From a checkpoint of a small mixture-of-experts model trained on Wikipedia.
Size: 9 layers, width 128, vocabulary 8024, 59.5M parameters.
Experts: 256 experts in each of 9 layers, 64 SwiGLU neurons an expert, 4 picks a token, a sigmoid router.
Below are experts of layer 3 (counted from 0) of a mixture-of-experts language model. Rows are named router (the router's row for the expert), gate (a neuron's input weights, with its number), up (a neuron's input weights, with its number) and show model dimensions 0-127. Each number is 128 + 32 x the weight over its row's rms, rounded and kept within 0 to 255. Numbers have three digits each.
After each expert's rows: "mostly gets" lists some tokens that are sent to it at least half of the time; "gets" lists some tokens that make up at least twice as much of what it gets as of all text. This comes from a sample of Wikipedia text that the model never trained on. Tokens count by the router's weight.

# expert 100
router:195149123178118079131186091115125117093155141114140158110149135066150124098050102126110172171159159107068096150141128178098162102213179073092126183160182129087112141150121120173145129172143083168155140109120105142096169104109097142122132151152134132123186114094140155075121082168139142134148118152142145092173101104115169130140139101124155098183197145149111111159080169056129133124110
gate0:094135172132091134122169114093122133125106196129121224114138051121197195118106161132094120167097153137087077170138177186131078112171124122029106132127165161134107148154095113160109053173114117120079150137129182122110143140110166088101180187115133163145110158133141098155138103110170114140151114172132138110130139109137159096120171088134149099145130144110136129102192154084128156102102
up0:186149134128098104169081144140070131076049091105166119118112184167153090065086096080161129207115100117136170117147123083148078108084105119167170143094138092165171142121124152127147122096125162130156107152098077139076099156137135136135109132156155049131149153077123127091161157158109123109127177132104203088109134148097072170178175122125131126126115104093158083177109163135131118145137
gate1:165173130156116130130166028137130096102120087194146102038163125138105077178070095162123108151160143176144090100136156176120178129106146131123119139080130108141110104136156097172106133176154143240181150121132075141080128120134128114082134154128173172080142141098144104091119099155103143081160111113111153081147117148098126086099140155096182163115167126101129140156101119120082130112144
up1:127115123115151164130114115121166120110162083161039136161150164120084124108188164110093196124139146137125124141158110176109108097079109156094145155141088136202185133096141143133095109115166088168112094124101137112070137146162108181151152211120153099137143153114194045111053128144159133114142148129135092129108154111109099090101098136152150139107150111056182075186173135162100124125136
gate2:099234141156159140078118119120076160160193137074119135120136115080161156116075142144129136159154126125141000101080120090103126165202133131121138107143156134079120135149134076152116135108066110127098127124121112081094135147145106177138129158104145122099129152091115112173130141146118100048185152158091084119144099107141159131122107099137109165112155125176173094140102113108084151108106
up2:127137158135075067084096098101163128138169178134139123155185094101177129148090215085106153158182138140178183139156160127092110144136169155149124115177175106159168181119162128123141168095091090130126105106051098092118121128103133126093088126114163178089149118065080139127115070118164124111114123132118135081114112114124113074113123183156089182143148065073181138101148107121152111118111
mostly gets: "yth", "oph", "ill", " earl", "ath", "ll"
gets: "ill", "h", "ath", "oth", "ost", "oph"

# expert 101
router:120159113148121116168165158092136114110111127159132149114146148131164109164166157102079128084143169123097116186132052147106117124241153153096139164144075084151084176132113116168126082103151092142097082127121146106090194111124058128168107136143123056149159177103095155098149114137129190175104135111159085086151176094105142156144150115136123098070157106175124159129110114105121135097199
gate0:152166148147118121215135174113049114183111110116131160118113157131187127118110157099106127144107161129112161178165089169089158139181085173111139102174143115162116107151061153108199142117081143169146094187149127147047148163116109174131153117136118135106104142108096134113100117153065139150112140103129082081208139158132119127106133192107182146130150152138169082120124102101105139152192
up0:096110088116181132121175143126151117133146130121131196117124100161142089137061148174145135163094127102131114096121177088162130158120139089139133127098178119119167153142105138109064195086149100112104123126120118097076218108072111135143147158127147122175104118122195120147081116131167116174188109198085110164126109127053164137126125153150096090118098125163103108196052126110066126166117
gate1:135140114151118071142136164162126157159127069142070138095176085086163137124076163166114171100208110084120141142139154159182130145226135109141096095144087104185129167142134120169095128104157210125124092130133102118153197112197153119140165114086167150117172146102151137109083155116180129197082184121130158122143143108117140113120146151124103112101060096139130126140186119124145121105151
up1:096145141133111061087139191139063119138099151138162195129087078146109059156091174129063168102148119115119124111147193154113185131113154152121150071122098135147118110115164154175125174149099129126087124155095048154156135110119156100127136116060129077111139095102113092097122124106127109180169118094116156167156108121140105171096095126099146178110112186141139092046120154133127090136066
gate2:167087112124128129138137120095104145130118099120127119085113075049188119188145119160134131151108086154135222151152103142122081119125120157098153128159101065169106160115109107095155160041138104161128084101159177104103143144168118101123132095165121129104099105158115131183089156123074210113054130097122115169132088096162103137176141125125148133087153126159163161152130177101077176076143
up2:166120130096178188108102120181189122073107107132113143151145124155089079092088118063131137129129086105160147159155161117147147123133138149210166190103139148068159155147183120140137063131137131076060091101165099135157166102089184068127150136085105099103131118107166177148110130083143133130131092133095129133140129144153141126161167135133103135186188072062159102119181144160130146154115
mostly gets: "ap", "ath", " Phylum", " Episode", "arth", " Pap"
gets: "ap", "ath", "op", "ip", "p", "h"

# expert 106
router:163119152091115104169137136114159124133106137109181158179172121141133096125087104136127132104113175121118093150134121072118184116158142148140125121142073109136049132142106090195092149165135111115139124054087099083158141105135117071146160172084219103154114084045095145092112096126091128120079124085119127050136073129102138067106099115125142100122145117092124148141061169085152125172135
gate0:115151143108092115180138106144167132136088142130145095170166142050139132125144176162145135117109179111107138111182140192107147171119081082128211119199150126106072156119141164127139146109093173126140100094073137128114165107133093113051154157100131120183100159106064110110180121176143138144115122137187112045149117105169157135123152109126090139172153120041112146137114077126162137115106
up0:099115178080094154161094134109090114135130062148122155113163144161101125091098103130130117195114120181117114128115157184116153132055107200140131127176098176082154135123138087119145172161135124111181106116137173089096157102087166166128148108150125099107122131087112039195141109100212212125109119204159105131143161148144131095150165108095122136129123158139169147095180125149159133122116
gate1:146112111155187074155142171081123129149138118114161128143127123130124085101169091133171106114167132100089111127146158086116117132123142121156179164142098091171158108058078143153154128114125122087070114161096114177120074132109107195153088137116105109148137113143192140150143149112076137126116116131068029177143083085179160164120159111072108145150207085127074180122164126124109111071139
up1:181112130113131061165114129094117086099139168134167115116174148154162141127157168121180120166148121066159106061098176148099094153077092187114151141118143081151150159100135120176155158123154117158130173197069168177126071065125123138130133122114117116179112047151141150177166121103095111134152093153120115124126093100092165118107170127087121113144155098082107152098151076132090094075180
gate2:139157128135130150093118125106128118221075035113144154164092162101144102131163151155141112111134145131101117165129172123114102105090150113129142170131180121094071136145137129079147172182178128142159148093140092109185127082152142164148151200130154115148089094120123162139110173129074150145105137113069155212094144109105154110152100130152113108122142111080136090071094144109016118104144
up2:170173123150147133103148146096166081159089132115161178130127134177171144176142184141144149089161164071128099104156169157142086050112143076147148128096164125093096155106125093143158178094122125148126140101130134113175105175091089167179125198121109151204093075113147183143138137145085132140083132109099143155138100112141083101177122108120172092154167126122107098104115084172092115180196
mostly gets: " was", " is", " are", " were", " have", " had"
gets: " was", " is", " were", " are", " be", " had"

# expert 21
router:134140180164148082158147072144082113192168102149198166126150070113167133170147162133145162094082121132073123101131128116074115106137132074115178110145155124135138116144140103160133165155119167143097090146177111114138161116054140173170148117037153153097085116145112097130112089134115130140128082094132092153143180115078171133173102098106067132146166113119081109138069181060128137155125
gate0:114168121169230098100064131133130199139127071194116175113140101187140128199098141155100115157119068120139154112105149158142117160160142193060122140109128179142082157155168121108141139176128094113129146135153163146070154126143109151178112140143087136133097146100099075080212140156121140144082103125108163107091129103150156064135106116159069119154115134140109159130137138102145165120111
up0:137182093102135112109138082153123127090141184110128128150115136150138119109128117181146136149134144162097092112092106130070108147109119206153151103169123145139135189162201131156072112200160174151103109093143104116070117141179114165084177077142139121171172149123118119182139130142185109103140150136115165142154104146152155168086132169190141075121150117180179116068098131149170158189190
gate1:141114171120148085123113127135077142087093069226119159071207158115119119181100128113163122096135106165115121148104134101088110163110076147071138142098131122091187067124072128132139153084093139165127128134128105146131200101106102069148168096094129100124078125185094117080166087111150117164085133111149141113105110102088161090146118167131121118082159099124095155143148175053150142106124
up1:097080096156172093168087122145215098150117138150161127127132180152112061111102122146123151111094103119095070173142137148118134078118151097185146191192131086157171129166148131090151149092118134142227129117141154088166125148132084139138134127129132105100106071134124202126079126149183134124098094062113137172161170128135186125161145094142140159135164166120124128148120045108113134151124
gate2:139208140137178125128163090106100123125149116167130118114113111159072190144109106132178079104113152085120091139118155149113148147085167077103146163078173196103121170113116176142150195167117121137092121092237097142100147109163144143133147118134156093085189130162092122119122125135116177165117081127119111132173142120111118175199118053100119150076131144144096097160099148092110157098148
up2:136142170145129055126156078135117086146133147172157146086078086155182139104063182141136128138163097085130149073138077129075160156143097109154126102113141139151230158155145088174184131067133119095146106162101162091088132132099152159086132128151154113132085105171112121162151120114126131142135098143143129145130102123131128142182126161052130128090182166129086124131108144123048118215136
mostly gets: " green", " white", "ube", " Green", "aby", "rete"
gets: "y", "ing", "ry", "able", "ine", "ee"

# expert 151
router:196086144072168110096096143160119118094097113128142159103120147079150172155131133083090168155127151150093110178136115068065146097180188136143123045131126139154137155163181096170123147173108138157121129138135122125118185136073121115133186176151155126134102126118047117098085131140119143111160108104109096081154149127123140078086164064136133091122106149153169118145136136022099139096119
gate0:175141124065175134093106137103121093160098126130064140162091177106153154142154154053128106142193065073151122115109169126149096125080147137097212095152120159173077125124134079127143179167078073121161116101137156127121092117099161211133176120156126175113140131130124183116054112097127141110079077159114149135142186144117126088121121117085131171130124144127129151136077146110089143157132
up0:140132159086106086084152153124180150178149134163133101157119103145123188178111149082141102142100134089089118054130130163169081137097108095082149118138119144143131090128182139166192110200129194162131150180118078103121147128096106170153173126158155188199138126120120133110128159155073119136083137136110099035179160118098154103138079135083100114128142121105176099109115091167105147105156
gate1:137096128110146139147161103117123125108207130114152077123131125107125112159178135157130093107167119114124140166161147087152079124098126083064123110177107116128152144122091132099109130137109035191115120142066142152193099103118129147148156168126156115144134157158194097132150126152129153113156156036162118153202139170082123091113166121184095212157123167098167128171108121126156099138199
up1:142124111080144120127073140107137144165094106121156133127133138160108159137127118097120149130105112162208115108173151075153177170082099148126067107111092117150137157160150098125086112096138150213126112064073162116138128066073163164139070112098137073190157152061125115120181151126113164138140151108141132152140164149104127165161158116110093128183166121115132233120146134094161179117171
gate2:132170096082130114029117103069108140135155102109090167181066119100140055117165105130050129097145144128110142164145127163106157097077064111164114158157119136158160155119152112087109146133162094128132103149162167140117143110077085095128162158160159113154158166082133127150199117139137104052140151083149100106149091092113106111142105129161102120140160121132147082193110089100160076080116
up2:122166143147133112126145104147172149087125090111108104136157090085178177170133146149119132107141095147129181129108118131045117124133140107081115116101180108069114102093117133191190113133143168139117185047145100134152092123150133188173068129204139174131221133110125113172102178174070142134130211122137158122108081113132132152111135124107134109130153141066115125152151171175122129111107
mostly gets: " members", "ians", " players", "ators", "ots", "ities"
gets: "s", "ers", "es", "ors", "ions", "ings"

# expert 192
router:139184105133149131134117091129107108100073087068168103126120088117163167119054129120146172153132163124125121184146124109103143154157143137085159093079123145206107105135091085188098137112143129140104145145126121083132135061075106163122171118149146077076097156137126170112154160108161130161085105130152132125152094068109145111107062069138124097110115094088107113154035114122121138177213
gate0:153137063096133149079094210148222093128170133068166125127100175098167120067099106112133155078120140083107145112122068134157128087134113085135111074107173130099076159066107126157144096140118160122146118101117065092114053071122168088084062125137116141140168131163143076121118139164143117184097168137156125126099132143162168132180144123092106118133120085146148117119142136124141135094138
up0:143175133145168095178110150139133138148150131152129118166136107176110134239135106101105087106112150107171109127157149065120143129162181157113118115168135106172114053129113174130153099081121061119119091128124100123130129195143097139112112119123054118112098151098130143093045132083139201137088164095063143147110126103116186145082143172191096143101136123132128181137109146148151154175156
gate1:137100125130148037166132153083122171110142186116195091112147097115090171110092121124210103144124079162141112168073193099103138133121129140118116060124129109201130140134104077146146122111162129177120142148115164068157123090155120174114149115142098121132042113090119132131107071192149105112125165171129163131147133169130099147099126125126118115110146171121093171153187104197120104084107
up1:108140160172103109083147065151154152115077095185206177180089161138101065114122153174142163177119132142147132113163167118124133122098133097181124170175109092094147145109126124161109177220114121129109100121108127179141106078137073145124104141091123144123135203124158149175113141137115142140140103068161075062126127125133146158150169117114071171134161081144132092129171132112107116145193
gate2:121121130099193038128173158053159114116109153139158141112114177160143160151149148165152198133113165117143111115156145133162153107101095157124123122125114105132076127129161131127151143133192167132164160056137090158132127119102112092136100082116112155076153083087067109120169063140126138126119122075153101070127139172130146140076055108149121143094136107093110128139238140156097104156094
up2:112137079169122118109113166157146104144147090146147134138164106157097091151127162176108114162124117130091113175124112117095104137162119074179166152161121133172087169141180108206097157183119125096137192094095150136073113188147071156140085146114141171148165061105091140171111090120122185126123131090117077088105099172130093197138147152120107108126169152141183137124181058181126124118086
mostly gets: " of", " among", " Of", " Among"
gets: " of", " among", " Of", " Among", "of", "iet"